Experts of a small language model: 651M tokens, 4970 steps.
Below are experts of layer 10 (counted from 0) of a mixture-of-experts language model. Rows are named router (the router's row for the expert), gate (a neuron's input weights, with its number), up (a neuron's input weights, with its number), down (a neuron's output weights, with its number) and show model dimensions 0-63. Each number is 200 + 30 x the weight over its row's rms, rounded and kept within 0 to 999.
After each expert's rows: a language model's description of what the expert responds to. This comes from a sample of Wikipedia text that the model never trained on.

# expert 43
router,207,232,217,187,231,256,172,233,177,183,214,220,203,226,236,244,206,216,206,155,182,236,177,221,233,202,172,228,200,211,226,171,147,227,242,196,159,204,196,174,185,226,195,232,210,193,201,176,194,165,216,196,210,219,180,229,221,248,229,198,212,179,186,145
gate0,213,180,173,178,181,206,223,165,143,217,229,169,192,190,185,213,227,191,195,193,188,191,244,218,225,199,162,185,253,205,232,206,181,205,143,178,217,217,212,193,187,194,191,222,135,183,191,240,247,204,207,222,181,256,207,193,263,218,233,181,204,188,205,167
up0,199,151,146,225,254,199,178,185,217,200,151,212,167,234,227,145,185,237,230,271,248,137,179,176,212,177,158,213,205,218,171,206,145,234,134,191,169,172,169,177,289,225,213,137,222,183,232,166,252,228,238,220,189,194,196,213,206,170,246,205,216,213,180,214
down0,199,173,226,175,141,214,215,225,267,227,206,169,131,252,135,247,222,138,185,169,195,170,236,152,165,204,235,175,244,142,194,214,225,158,213,187,230,210,229,228,196,155,229,222,187,141,231,220,171,213,189,193,206,183,143,192,227,208,213,229,243,224,234,183
It responds to: Structural punctuation marks. Colons, dashes, equals signs, pipes, degree and minute signs, and currency symbols in infoboxes, lists, coordinates and durations.

# expert 5
router,188,211,215,194,174,192,213,190,150,216,182,158,203,196,220,231,190,243,177,187,229,168,203,215,201,177,225,232,221,184,197,233,220,244,234,209,171,209,235,194,176,174,191,260,150,197,183,222,213,190,207,249,175,209,180,190,149,236,221,195,210,218,217,167
gate0,213,221,218,205,181,209,162,168,189,220,232,199,171,213,186,153,236,214,257,192,187,211,220,213,242,169,166,216,186,212,180,186,172,245,217,234,200,159,220,169,159,195,237,198,165,192,190,182,209,159,220,169,202,169,228,199,212,205,183,210,246,189,195,237
up0,177,271,213,201,193,168,196,173,233,244,202,162,222,153,153,199,216,183,236,191,158,171,189,204,174,221,213,195,184,206,214,176,202,181,182,184,149,133,221,223,140,158,199,189,215,249,134,208,161,196,187,198,192,136,229,110,169,163,157,194,162,224,228,226
down0,187,217,187,199,258,221,159,232,208,139,171,224,200,175,187,182,207,222,161,265,225,189,210,207,194,194,240,261,172,241,201,159,174,211,239,197,201,176,219,208,198,207,166,234,232,198,215,210,172,196,177,214,170,167,216,241,231,197,165,184,232,197,194,224
It responds to: Non-Latin bytes, digits. Byte pieces of Chinese, Korean, Thai and Persian script, plus digits and capital letters in tables and codes, such as 186, SLO.

# expert 56
router,201,216,223,184,248,224,216,191,195,208,179,224,240,204,247,171,165,167,189,194,235,193,177,246,207,195,193,221,206,149,145,204,206,228,210,173,217,199,176,164,201,190,176,226,172,207,231,160,212,185,244,257,185,240,226,147,216,239,225,225,212,146,220,167
gate0,201,189,244,268,199,209,170,154,201,164,208,244,264,193,181,195,235,162,155,205,233,150,181,227,213,159,257,195,165,242,184,185,203,144,165,264,190,195,188,189,193,210,156,209,159,175,200,181,197,183,193,198,191,195,207,240,199,196,191,189,107,226,203,243
up0,194,209,226,216,185,221,143,199,183,245,217,238,235,247,231,203,211,166,182,230,181,180,185,233,206,221,186,224,173,189,185,158,229,242,215,220,244,247,263,187,200,198,188,211,211,206,194,166,180,193,249,172,195,200,187,221,170,223,232,223,265,205,233,158
down0,213,230,191,147,249,170,214,209,197,194,204,165,225,224,241,237,187,228,158,172,257,175,216,204,240,174,225,221,213,223,191,201,173,205,201,232,175,153,185,193,180,260,237,164,115,196,243,173,200,264,191,175,197,211,214,254,179,194,233,237,202,217,292,190
It responds to: Table statistics cells. Final digits, percent signs and closing parts of numeric cells in results and census tables, e.g. −24.8%, 14,347, JPL, Total.

# expert 38
router,202,200,219,181,177,194,173,166,183,202,207,177,232,236,230,226,238,234,225,142,179,189,172,188,219,197,168,234,243,227,195,161,195,222,227,211,180,167,194,221,173,187,270,221,201,191,253,191,221,186,217,239,230,196,190,189,186,243,239,215,210,196,230,171
gate0,220,185,191,204,210,176,229,135,199,195,226,142,190,184,190,167,232,180,164,202,228,176,184,166,253,213,188,180,212,204,175,228,168,190,172,244,202,223,187,231,229,208,144,183,189,232,185,187,213,173,214,221,137,194,212,211,240,167,237,193,161,173,206,184
up0,228,175,234,224,180,235,227,181,215,183,184,216,224,247,137,176,204,210,217,133,225,269,255,223,216,184,206,198,212,190,204,134,220,229,192,225,153,223,209,187,189,178,206,236,217,231,249,208,221,170,275,181,234,215,172,209,252,195,275,281,261,181,230,195
down0,149,225,186,192,210,166,174,243,199,227,218,202,165,205,195,222,176,229,255,237,208,249,225,221,237,246,264,202,202,131,222,181,196,203,190,172,111,146,197,216,204,197,154,213,211,262,196,222,214,194,271,170,132,248,220,186,141,153,298,211,149,235,166,183
It responds to: Country and team codes. Capital-letter abbreviations in sports tables and results, mostly three-letter country codes and their pieces, e.g. BRA, ESP, (VAN), ISR, CPV.

# expert 26
router,198,159,221,180,184,210,204,156,202,185,201,191,267,241,206,238,214,184,231,156,204,211,225,193,220,172,168,175,224,199,155,183,216,179,265,198,133,216,154,196,169,224,249,204,180,226,245,227,155,160,219,240,227,219,212,188,221,225,172,198,157,205,239,232
gate0,150,211,223,170,133,231,217,187,187,132,217,239,196,194,199,208,217,221,175,152,194,200,223,176,167,174,153,185,207,179,196,174,213,232,174,216,153,184,188,175,221,199,214,172,210,166,202,162,155,165,206,186,192,176,229,206,187,268,201,263,216,217,236,185
up0,217,151,204,179,173,249,214,210,210,120,195,197,202,189,210,186,207,167,179,164,190,230,199,218,194,222,156,141,206,274,200,173,179,218,209,171,163,191,149,200,180,200,198,227,197,203,195,203,219,220,205,180,223,185,142,192,213,204,229,200,159,240,205,194
down0,151,222,184,166,159,197,211,222,164,153,184,179,177,245,225,231,215,183,217,209,142,175,155,208,187,253,121,179,191,199,257,220,181,195,179,200,210,201,204,169,198,147,210,175,165,178,198,150,161,164,222,198,194,212,221,175,187,188,195,200,188,252,207,230
It responds to: List and cell separators. Line-initial hyphens of infobox bullet lists, plus pipes and semicolons separating table cells or list items, e.g. - Location:, Wk 7;.

# expert 28
router,206,181,226,206,251,196,231,216,174,229,181,138,189,219,222,181,183,159,170,135,176,187,212,167,211,225,200,206,202,201,196,133,196,218,238,227,142,173,233,218,160,198,204,221,197,231,223,168,135,170,170,209,251,218,187,158,173,231,139,212,217,201,250,229
gate0,223,197,221,193,171,171,232,214,209,209,222,188,265,203,205,204,203,218,168,231,158,171,146,161,208,167,241,209,209,232,208,237,258,241,195,241,227,196,201,213,233,156,215,151,271,208,196,191,188,210,207,171,205,164,134,235,226,200,239,185,194,171,196,143
up0,230,185,186,213,182,221,211,232,187,135,246,200,142,236,202,211,179,141,185,214,221,238,188,178,183,127,212,161,208,239,180,216,210,160,185,237,238,253,216,200,214,227,215,201,168,197,259,175,278,243,209,169,194,197,199,214,244,194,201,153,202,248,214,197
down0,194,205,185,217,226,178,184,189,210,248,240,167,205,174,179,209,166,205,216,183,159,198,255,211,215,206,249,193,178,200,189,226,173,195,231,169,180,245,241,163,179,265,276,187,189,169,234,160,201,215,146,192,201,203,215,183,181,186,186,289,259,167,179,188
It responds to: Event and role nouns. Abstract nouns after the, a, or his, naming events, roles or quantities, e.g. goal, role, battle, retirement, years, rate.

# expert 7
router,242,195,239,207,206,267,176,196,191,156,188,215,252,185,217,209,187,180,243,193,210,179,209,206,232,202,168,206,200,192,174,227,213,217,291,195,203,221,224,206,193,224,177,205,189,188,203,184,145,227,258,220,216,229,214,204,216,253,228,288,195,196,228,176
gate0,221,227,174,212,205,248,166,185,203,207,187,138,265,176,178,179,204,190,222,182,248,245,265,240,206,180,123,181,174,204,199,259,211,229,166,243,205,244,163,219,209,171,222,264,173,202,146,151,221,139,166,195,226,223,223,200,260,181,153,171,155,222,172,251
up0,244,218,187,186,195,184,151,164,174,181,222,213,165,211,199,191,230,170,191,171,169,220,133,245,247,198,155,216,190,233,200,205,217,202,156,199,254,179,167,142,233,207,197,223,209,184,242,225,216,154,215,236,228,157,240,147,242,210,227,205,188,146,135,158
down0,232,193,241,232,173,138,198,187,153,231,222,200,175,252,150,243,224,244,230,217,143,186,162,197,202,247,205,188,202,172,199,202,197,249,171,242,193,222,202,208,222,231,205,168,163,209,155,220,230,204,236,248,127,242,198,245,218,254,133,149,209,228,200,250
It responds to: Biographical event verbs. Past-tense action verbs after a person subject in biographies and plot summaries, such as went, died, married, returned, took.

# expert 22
router,232,221,188,186,245,246,230,189,207,146,240,139,244,257,249,162,207,184,189,131,203,194,176,224,262,177,167,230,220,163,174,216,221,144,240,194,194,191,172,192,216,184,203,208,191,179,204,204,186,195,197,206,177,243,236,164,241,232,183,231,194,227,254,173
gate0,158,237,171,148,156,210,192,215,164,208,220,215,206,242,184,214,230,199,197,216,236,248,184,217,187,239,207,185,232,250,202,185,191,238,212,203,177,174,210,170,208,225,248,191,227,194,201,163,181,175,180,181,210,228,181,226,185,253,236,226,201,207,196,150
up0,219,222,195,219,146,191,187,192,158,238,234,220,221,214,177,203,149,232,220,236,235,207,212,246,209,211,184,149,198,152,245,199,229,161,204,141,134,215,285,177,200,239,165,214,192,171,212,159,195,254,196,166,226,215,216,199,222,188,213,201,196,193,234,216
down0,185,217,188,227,196,241,207,227,168,175,208,217,207,184,217,244,160,172,234,226,231,204,173,141,258,179,172,183,193,224,253,185,183,200,209,232,166,210,217,163,182,286,189,201,188,196,192,181,156,162,204,172,177,247,228,218,218,212,259,201,209,143,208,145
It responds to: Inner syllable fragments. Short word pieces such as al, h, ar, ol inside rare names and scientific terms, e.g. Quetz-al-coatlus, Mont-cal-m, plus table row ends.

# expert 33
router,210,209,240,176,224,203,104,221,217,219,180,225,221,194,195,155,227,184,209,161,213,190,185,233,200,185,189,240,209,229,131,189,215,183,234,191,198,184,200,176,117,207,238,220,167,173,227,222,194,152,168,202,168,235,172,181,209,268,188,200,180,171,236,204
gate0,229,163,246,209,212,154,217,215,234,208,241,203,217,166,198,194,236,226,176,223,172,213,231,192,222,227,242,251,219,175,151,244,168,193,226,151,223,218,212,240,206,207,197,198,180,215,235,166,220,213,167,253,193,246,196,240,183,147,223,183,156,205,187,160
up0,244,155,193,186,187,179,226,194,185,217,206,231,179,178,206,192,196,244,162,216,232,142,242,182,216,190,209,203,180,243,242,217,203,202,243,147,145,156,226,238,166,173,221,203,220,102,180,177,218,252,165,204,150,191,219,204,221,174,175,206,205,232,172,215
down0,160,192,177,203,233,230,199,218,273,119,199,166,159,191,213,184,240,169,224,200,189,216,205,156,198,212,171,222,182,184,201,216,184,237,154,178,220,190,134,235,196,162,186,198,219,183,158,197,124,205,219,187,198,239,194,256,181,224,164,183,210,138,206,165
It responds to: Digits inside score tables. Spaces, dashes and number pieces inside tables, scores and figures, e.g. 6–3, 2–6, 3,341, the minus sign, /sq.

# expert 29
router,208,219,211,170,204,217,198,156,184,196,216,175,182,222,188,212,180,163,231,129,259,146,188,168,226,223,188,215,188,221,224,186,204,213,214,217,188,239,252,223,183,164,232,221,172,213,179,226,143,185,229,232,228,183,201,207,193,262,207,186,221,188,209,145
gate0,204,226,238,170,177,203,224,205,181,150,194,216,201,173,212,157,211,231,205,252,208,188,216,188,136,188,199,238,172,179,235,210,161,166,227,203,204,202,157,187,143,188,149,207,202,201,235,236,207,132,208,156,245,217,204,179,178,203,214,210,157,173,184,188
up0,277,203,157,201,176,187,181,162,219,190,203,193,180,244,184,228,251,220,143,261,206,152,185,162,239,186,175,168,190,198,217,192,215,235,148,178,163,222,199,179,229,246,245,190,187,236,137,161,191,188,222,234,224,241,259,175,207,225,195,237,164,209,223,192
down0,197,244,164,181,180,212,236,213,212,142,207,197,178,199,166,227,212,233,143,188,193,198,234,254,230,192,164,194,211,189,216,180,196,231,195,171,170,198,234,184,197,212,212,147,242,214,174,203,139,225,207,258,184,221,219,167,201,209,228,223,174,219,189,163
It responds to: Commas. Commas and comma-joined punctuation after words and digits, including thousands separators like 40,000 and clause breaks before and, which, however.

# expert 18
router,228,224,221,220,247,207,176,186,174,154,169,217,229,208,203,222,192,194,205,144,234,210,195,222,227,189,211,200,211,185,191,135,143,229,215,160,155,228,185,217,194,193,251,260,207,182,192,181,217,208,212,219,198,197,237,210,180,229,176,196,185,205,202,155
gate0,183,211,215,229,240,224,188,189,185,207,183,209,204,177,229,193,188,186,206,220,235,213,253,124,204,149,204,242,245,174,178,240,187,182,150,130,235,200,251,186,200,245,231,204,170,173,216,252,201,217,192,185,242,181,220,232,195,217,192,153,187,190,175,173
up0,197,154,263,205,215,190,218,184,184,236,247,215,207,222,169,191,167,164,208,168,188,178,152,182,173,212,204,194,172,214,263,154,170,174,182,203,200,181,205,168,159,163,202,218,187,174,232,154,252,159,213,206,172,161,190,187,160,212,177,140,215,193,180,191
down0,158,247,220,208,191,94,274,223,220,236,217,264,174,227,185,223,196,216,192,143,216,160,180,155,228,189,159,194,251,156,253,189,214,187,236,205,206,251,212,278,201,246,221,226,162,190,242,208,138,183,197,202,199,236,234,149,208,179,200,287,164,147,227,230
It responds to: Table cell separators. Pipe characters separating cells in Wikipedia tables of sports results, rosters and filmographies, plus some semicolons and slashes.

# expert 20
router,213,217,207,243,209,195,198,230,206,191,244,144,201,198,240,247,222,194,178,186,183,169,198,187,218,184,170,233,186,190,175,182,174,184,230,184,147,218,197,155,108,212,182,211,153,171,202,171,161,202,192,224,197,220,185,173,202,240,193,201,179,222,232,179
gate0,226,156,189,176,183,215,203,193,198,214,227,178,189,206,179,274,205,216,168,215,241,260,160,227,213,203,198,222,176,174,212,199,205,173,196,240,260,207,229,160,230,241,163,197,208,164,227,211,163,257,171,197,250,205,177,197,191,242,157,198,229,182,272,200
up0,174,188,167,167,232,218,180,125,228,277,215,154,232,276,199,179,222,229,193,236,191,221,210,185,172,259,178,174,159,247,222,234,185,141,193,234,237,244,193,185,168,183,127,169,225,160,237,200,222,216,181,200,171,223,186,136,228,198,184,261,226,224,139,179
down0,197,197,233,232,231,179,173,193,198,264,251,205,179,219,187,186,144,188,212,167,217,187,153,149,211,207,217,188,125,180,204,249,180,137,201,142,207,210,225,185,196,230,211,212,160,211,193,148,206,169,187,198,203,156,239,187,240,235,208,261,185,185,186,168
It responds to: Space before numbers. The bare space token before a number in tables, dates and score lists, e.g. after a pipe before 6, March 14, born 2 June.

# expert 49
router,252,185,235,201,207,223,201,137,223,220,207,136,259,237,231,199,203,213,235,165,209,188,166,180,205,205,177,250,164,215,145,189,156,211,195,182,183,186,220,160,206,208,190,237,218,189,209,186,219,225,202,208,234,182,221,195,227,216,224,203,190,225,226,171
gate0,216,181,230,196,198,204,183,239,212,209,201,203,216,239,195,238,143,172,272,197,221,175,223,116,195,221,195,191,192,202,204,211,243,180,208,194,181,159,239,225,191,270,203,211,229,256,192,179,183,209,187,210,203,256,165,214,259,230,117,235,239,150,206,194
up0,185,169,176,248,214,121,214,177,162,162,194,183,193,165,155,213,149,146,164,182,166,188,217,182,196,167,208,224,174,176,230,190,241,179,204,177,230,172,228,206,204,198,204,150,245,241,204,162,213,213,189,269,161,263,215,233,161,181,196,257,163,214,159,180
down0,160,170,181,227,203,211,196,180,206,166,184,168,186,180,211,234,228,221,219,215,218,174,170,197,184,200,212,215,203,113,198,144,245,258,186,179,160,216,192,149,236,244,161,240,224,184,209,219,170,188,198,211,201,181,172,208,157,228,198,187,188,191,212,221
It responds to: Definite article. The word the, also The, its, their, our, entire, and possessive 's, usually after prepositions like of, in, to.

# expert 57
router,183,193,225,193,248,194,167,213,233,209,210,199,227,213,230,206,174,162,204,171,175,159,198,228,196,215,169,193,218,182,207,162,178,204,248,189,172,153,202,180,193,194,220,204,220,249,191,132,185,179,217,249,189,190,192,159,229,290,194,183,230,167,246,176
gate0,211,173,235,261,185,159,239,181,185,207,244,216,119,233,178,173,187,218,253,129,155,167,200,155,212,171,258,196,166,213,239,179,200,228,280,183,236,238,214,178,178,182,194,163,259,284,216,227,189,214,187,224,172,164,194,228,168,281,244,183,268,197,255,186
up0,197,280,190,183,200,223,261,201,224,222,191,176,215,239,143,156,196,171,212,186,182,153,243,156,163,214,238,198,194,236,226,237,166,196,203,228,176,168,213,242,151,213,214,177,160,170,206,238,161,182,164,174,205,180,189,216,216,232,221,165,182,228,203,200
down0,223,233,204,228,172,147,215,186,184,199,205,234,145,178,165,181,193,239,226,173,221,244,164,192,253,216,185,200,274,231,212,144,166,191,230,131,214,215,150,167,202,186,195,219,165,171,196,217,198,196,220,216,194,177,270,253,201,186,180,196,221,192,226,213
It responds to: Brackets and spaces before years. Opening parentheses and brackets before years, plus the space after in or a comma before numbers, e.g. (1864, in 1998.

# expert 50
router,169,223,216,201,229,227,160,210,232,191,239,198,218,195,239,181,166,174,205,151,226,178,211,202,177,215,206,209,242,228,241,192,183,206,200,200,179,214,181,208,189,197,212,241,161,173,181,229,189,205,198,208,242,230,133,182,241,280,206,191,247,178,207,154
gate0,152,150,245,198,149,236,234,200,211,244,234,224,227,253,226,171,207,194,194,177,149,252,214,184,202,240,223,183,176,223,244,152,206,219,190,239,127,239,224,228,164,257,185,215,178,118,230,243,191,161,156,248,235,244,227,148,175,178,215,251,219,196,233,125
up0,241,217,208,192,171,203,238,175,274,237,201,191,206,231,191,123,195,193,203,188,213,167,227,171,197,206,219,207,189,220,196,140,174,214,182,219,219,182,153,214,227,192,211,255,158,174,202,157,193,231,194,225,185,199,217,230,229,236,218,236,134,204,241,189
down0,211,157,304,245,188,179,231,201,196,182,214,159,207,198,205,230,170,168,282,243,233,199,223,195,183,172,185,186,177,174,165,185,248,237,224,179,202,171,173,209,200,201,142,181,216,250,225,153,159,166,170,179,220,188,165,205,213,174,203,181,240,222,278,184
It responds to: Infobox field values. Infobox labels and the values after a colon, such as codes, coordinates, taxonomy ranks and stadiums, e.g. Animalia, Location, °E, 0276.

# expert 4
router,163,234,205,195,193,215,217,209,168,153,221,187,196,186,169,194,178,155,208,151,241,183,228,250,186,187,220,231,244,222,171,192,187,194,212,191,218,223,191,201,182,199,213,161,185,204,217,188,161,222,250,194,182,199,218,148,202,237,239,181,158,226,202,198
gate0,191,173,196,194,220,227,186,186,164,196,151,192,219,216,160,254,214,167,216,201,298,176,252,250,215,216,174,173,213,170,196,217,181,177,192,204,174,239,125,185,219,231,198,224,183,240,211,197,262,279,170,215,247,196,191,187,210,203,228,186,190,220,158,198
up0,195,211,252,192,208,196,193,234,207,194,170,147,209,223,205,168,143,225,206,174,189,232,198,198,210,191,205,197,197,165,227,200,200,203,195,159,181,188,158,247,249,231,194,149,224,172,164,172,178,191,240,218,187,191,226,206,238,207,234,235,181,206,223,203
down0,193,196,192,198,239,173,138,192,200,172,194,204,183,183,181,178,156,210,204,207,213,203,231,160,190,174,257,159,176,158,204,210,239,218,238,150,208,228,170,183,225,256,249,157,187,208,174,231,178,221,165,214,219,247,195,180,199,202,249,228,172,234,215,184
It responds to: Copulas and auxiliaries. Forms of be and have plus also, became, now, usually right after a subject such as it or the name, e.g. was, is, also.

# expert 30
router,141,212,237,241,234,163,171,197,214,214,195,216,189,233,198,179,261,229,237,117,221,189,248,168,198,210,180,191,210,204,159,191,146,224,235,239,193,209,201,168,185,218,216,244,194,166,237,208,197,168,220,255,203,217,152,208,180,244,201,185,222,193,236,204
gate0,218,206,133,153,231,176,129,246,267,200,213,239,276,156,157,170,230,156,193,199,205,206,233,206,131,178,225,160,158,190,235,218,228,98,195,236,225,234,198,185,183,189,227,239,252,252,181,193,269,228,188,176,139,150,225,193,227,169,181,216,117,207,202,251
up0,229,178,262,182,196,166,192,165,159,149,217,211,231,160,206,211,173,235,189,220,230,204,196,187,188,192,171,257,177,183,259,211,176,188,193,178,187,226,229,140,165,170,234,179,208,182,160,207,222,195,218,169,207,185,162,197,273,170,156,187,187,224,214,204
down0,241,238,147,210,212,233,241,240,188,190,186,211,287,206,194,190,202,164,173,192,195,192,185,228,224,211,196,239,237,214,260,210,186,222,270,130,213,175,236,214,245,144,201,207,187,210,173,207,191,216,218,178,212,180,223,206,228,237,189,245,154,180,233,227
It responds to: Initial capital letters. Single capital letters beginning a personal name or initial, such as W. R. Graves, Faith Bagenal, Jayanta, Sintra.

# expert 63
router,185,239,254,224,204,188,153,214,209,167,260,169,245,263,215,218,212,216,241,127,191,207,190,245,188,183,130,227,186,246,195,174,155,235,193,234,144,194,165,203,119,189,208,247,182,232,285,211,174,193,172,194,200,172,206,227,227,229,208,238,209,212,179,168
gate0,219,223,175,163,225,155,245,192,223,182,209,221,202,171,211,198,186,224,201,185,222,183,212,229,175,219,235,184,209,220,164,213,179,200,215,235,195,228,188,229,219,162,170,218,194,250,233,183,198,191,167,188,183,195,172,126,237,175,160,157,237,168,193,239
up0,205,217,189,175,177,217,204,150,211,192,214,183,193,208,227,193,240,180,209,198,175,212,214,195,226,220,211,159,189,234,195,259,234,227,227,147,248,180,192,242,209,150,170,213,144,252,172,152,114,157,182,217,195,199,263,203,228,223,193,227,230,196,221,170
down0,217,230,206,187,198,243,171,147,236,213,210,189,258,175,176,193,258,156,221,195,192,194,173,270,213,190,153,163,215,238,191,248,200,187,193,234,192,186,227,239,229,190,203,216,198,172,192,169,182,245,148,207,186,196,223,221,230,189,171,197,154,245,190,204
It responds to: Table cell pipes. Pipe separators in election and sports result tables, especially after Turnout, Majority, or scores, plus equals and colons.

# expert 13
router,201,223,216,186,222,244,176,198,195,201,233,172,234,233,217,190,241,190,212,150,182,179,217,186,204,201,202,215,194,192,194,184,165,225,211,203,181,178,207,235,181,221,220,197,192,198,232,167,119,171,226,234,217,211,222,192,240,230,168,215,192,163,194,194
gate0,189,228,153,216,200,243,212,205,175,204,170,191,213,197,159,216,200,226,210,209,195,238,191,224,240,207,177,190,216,162,219,168,207,167,241,216,194,195,201,185,279,155,223,202,216,182,279,161,172,158,174,199,206,208,194,168,215,264,138,153,153,203,191,228
up0,200,186,165,178,174,193,236,207,172,197,213,167,205,138,255,183,160,159,191,229,240,184,191,243,177,226,120,201,132,154,190,173,145,199,236,197,188,239,213,197,192,187,208,237,170,203,179,194,213,217,179,244,210,187,196,199,250,199,242,196,155,204,276,234
down0,195,180,163,169,216,232,155,276,254,181,200,128,207,153,171,171,166,288,153,204,215,177,191,158,218,194,212,281,210,167,173,143,194,210,201,204,209,139,302,165,175,230,264,179,218,160,267,182,225,233,176,219,178,203,137,164,197,154,179,233,257,190,262,233
It responds to: Pronouns and clause links. Pronouns, relative words and sentence-subject nouns opening a clause, such as that, which, it, such, there, company, story.

# expert 54
router,204,165,193,214,204,187,174,156,211,231,199,192,183,197,219,215,175,161,254,172,221,204,231,201,257,179,236,170,213,214,204,170,200,274,250,195,202,187,245,171,157,171,219,186,249,200,180,220,176,161,248,232,222,208,154,186,187,250,235,232,171,170,225,165
gate0,119,185,175,299,186,177,202,163,170,201,179,246,165,189,184,198,233,243,203,220,194,171,224,170,190,187,215,191,212,175,212,207,229,182,155,231,206,195,157,175,211,217,150,184,190,204,207,216,210,171,237,228,196,200,223,169,226,244,222,217,175,272,162,142
up0,251,200,153,164,134,190,174,197,205,154,181,205,205,219,199,179,252,222,227,216,219,186,184,202,223,225,225,188,186,155,243,220,184,171,212,179,204,205,222,200,208,162,188,223,176,212,213,176,207,191,152,223,167,180,246,245,247,232,191,192,236,224,244,252
down0,208,242,217,197,215,290,171,183,173,154,211,160,197,214,253,211,160,159,139,250,198,177,168,195,253,224,216,194,212,151,188,161,182,235,233,152,198,149,178,164,179,159,168,198,195,200,167,227,202,235,213,205,185,210,221,200,206,168,246,218,197,214,248,201
It responds to: Line breaks in lists. Line breaks ending infobox fields, list items and table rows, such as after Scientific classification, Capital: Punta Arenas, or a closing bar.

# expert 24
router,175,178,213,142,245,210,199,200,228,186,211,195,203,233,215,238,188,197,257,190,213,138,259,164,252,184,152,229,225,238,151,224,165,191,211,191,170,170,165,180,169,235,213,241,205,169,225,200,207,177,239,236,228,213,205,205,199,237,229,195,182,220,211,192
gate0,203,231,169,196,230,215,225,199,218,225,219,176,229,197,234,213,227,218,241,177,174,179,252,220,153,210,208,234,228,208,210,183,209,121,135,251,228,218,172,175,210,206,181,131,207,227,134,268,229,191,205,209,217,224,215,205,238,202,187,208,164,260,199,163
up0,240,232,216,199,164,201,230,159,175,212,239,213,190,216,205,142,160,160,133,213,208,232,165,201,177,233,227,213,152,187,189,209,164,233,203,257,191,267,182,207,159,199,224,197,199,151,218,236,245,230,195,146,216,187,246,156,197,135,209,191,219,226,210,218
down0,254,162,200,189,129,197,207,161,230,212,183,178,221,270,174,178,256,186,232,157,164,236,216,220,207,227,178,175,201,189,204,145,151,214,196,211,207,200,115,203,201,163,248,204,188,232,226,219,200,177,147,206,202,201,203,177,192,264,178,172,252,199,220,229
It responds to: Prepositions and conjunctions. Prepositions and clause-linking words in running prose, such as in, of, on, during, until, when, before, by.

# expert 9
router,228,236,235,216,256,204,234,164,157,178,180,163,161,249,246,171,220,172,195,185,229,209,212,201,258,204,191,221,208,216,188,152,206,192,190,222,202,237,156,201,160,229,194,220,241,211,211,209,186,140,222,211,218,207,260,240,198,230,189,187,216,168,204,225
gate0,253,212,200,220,187,167,241,181,252,198,187,227,159,169,178,137,226,211,191,182,166,192,184,186,220,217,226,236,120,174,211,179,227,185,218,212,172,211,166,195,215,185,188,166,238,230,233,217,244,130,255,247,203,176,189,227,171,218,240,254,208,217,221,178
up0,233,249,190,215,151,201,180,194,278,195,159,176,166,209,177,208,220,182,153,148,191,211,191,179,228,168,202,210,232,181,219,205,201,173,210,216,243,204,184,210,240,157,162,206,180,191,198,171,278,201,153,208,261,194,193,177,235,170,155,158,173,191,188,190
down0,199,216,191,207,218,209,216,212,223,180,203,181,189,176,213,231,159,252,221,213,212,159,250,192,181,149,182,164,208,286,187,261,173,187,235,201,217,233,199,262,202,196,197,220,253,171,185,234,187,279,205,194,187,204,222,237,207,219,251,224,174,197,183,202
It responds to: Prepositions before noun phrases. Prepositions such as for, with, by, at, under, against introducing a noun phrase, e.g. named by, overrun with, aforementioned.

# expert 12
router,166,189,256,200,176,194,182,202,186,207,226,186,201,188,219,262,227,200,210,163,199,182,229,202,178,162,210,227,225,203,214,191,171,182,216,178,176,188,223,209,185,159,250,232,193,199,246,214,165,199,194,237,192,192,198,194,186,192,227,182,244,190,214,182
gate0,210,147,277,175,176,183,189,158,202,193,171,197,200,199,207,175,215,215,217,197,236,183,149,219,215,265,178,208,175,172,203,241,245,184,183,189,217,178,173,177,190,182,209,225,227,230,227,163,183,220,240,189,184,236,204,199,211,221,181,199,185,194,199,220
up0,259,161,216,157,205,184,235,235,214,177,180,266,166,131,162,217,231,156,144,282,229,165,177,180,191,228,218,209,169,274,168,204,171,142,210,178,125,207,231,208,213,182,176,170,229,234,185,247,184,211,224,215,184,185,187,213,144,263,148,154,186,212,194,202
down0,159,184,247,176,195,156,218,204,184,230,256,191,229,191,234,181,250,181,209,251,196,204,227,188,166,223,245,152,162,215,152,202,231,228,215,191,187,175,222,144,199,192,230,151,172,166,216,186,208,197,205,178,225,170,180,195,170,193,160,220,148,191,177,182
It responds to: Month names. Month names in dates, usually after on, in or a table bar, such as January 2019, March 1987, born September 26.

# expert 44
router,235,164,244,123,197,233,188,166,159,185,219,196,221,207,177,226,180,217,194,161,240,155,205,231,259,213,170,234,203,239,181,187,187,213,249,154,197,208,206,210,139,184,213,262,199,197,264,165,185,205,231,229,184,220,262,150,228,245,178,211,184,131,227,178
gate0,198,248,233,175,215,216,207,236,153,178,194,250,216,195,203,209,180,227,252,144,217,182,219,209,206,168,232,198,208,237,207,187,180,214,245,242,202,211,199,140,169,177,168,215,212,225,212,242,144,233,211,227,171,231,219,245,224,246,200,201,236,169,234,223
up0,204,259,165,202,218,224,218,213,192,200,185,234,203,254,253,224,197,172,207,219,219,194,206,159,247,249,154,198,195,156,215,189,228,160,199,213,157,186,207,186,208,188,192,161,162,160,206,177,171,165,138,161,207,185,221,272,188,229,167,174,195,227,200,206
down0,189,230,215,212,216,175,261,182,231,256,225,213,168,241,207,211,212,157,193,233,172,243,188,222,227,140,221,194,225,238,211,177,190,224,193,206,212,180,200,182,236,165,199,182,147,201,199,179,208,194,190,264,196,152,179,247,184,183,180,219,172,220,201,206
It responds to: European surname pieces. Middle pieces of Central and Eastern European or Germanic personal names, often with diacritics, e.g. Stein, Berg, L-én-árt, Nowakowski, č.

# expert 37
router,190,208,205,180,216,206,178,206,181,187,203,182,239,186,250,235,162,150,225,164,245,177,199,214,207,194,163,200,173,227,186,174,199,227,178,196,169,192,192,189,154,207,231,284,215,182,199,230,159,169,237,230,236,213,196,229,223,263,180,251,186,162,188,228
gate0,171,214,196,218,225,233,214,224,165,219,208,177,241,243,256,211,212,204,211,266,226,256,208,238,198,199,165,201,192,249,234,154,190,232,264,200,202,174,188,218,198,244,209,226,204,178,231,160,219,224,204,191,219,165,224,217,139,203,188,212,212,202,191,218
up0,196,178,180,183,170,191,239,168,197,130,200,172,174,274,181,182,210,215,188,170,173,166,214,200,142,188,216,210,221,149,204,216,202,240,200,184,150,202,196,167,171,267,230,193,209,212,181,140,197,256,192,155,218,193,234,194,166,179,186,173,179,209,251,150
down0,164,153,156,180,221,163,286,154,203,164,227,231,189,194,182,208,228,193,225,187,190,162,191,237,193,174,178,174,216,222,223,234,198,192,229,148,206,105,168,157,135,179,205,242,161,199,254,193,200,197,154,199,193,186,203,230,167,162,239,246,216,201,183,247
It responds to: Verb stems after subjects. Opening stem pieces of verbs and derived words, plus See, According, refer, such as der(ives), enj(oys), iter(ated), infl(amm)atory.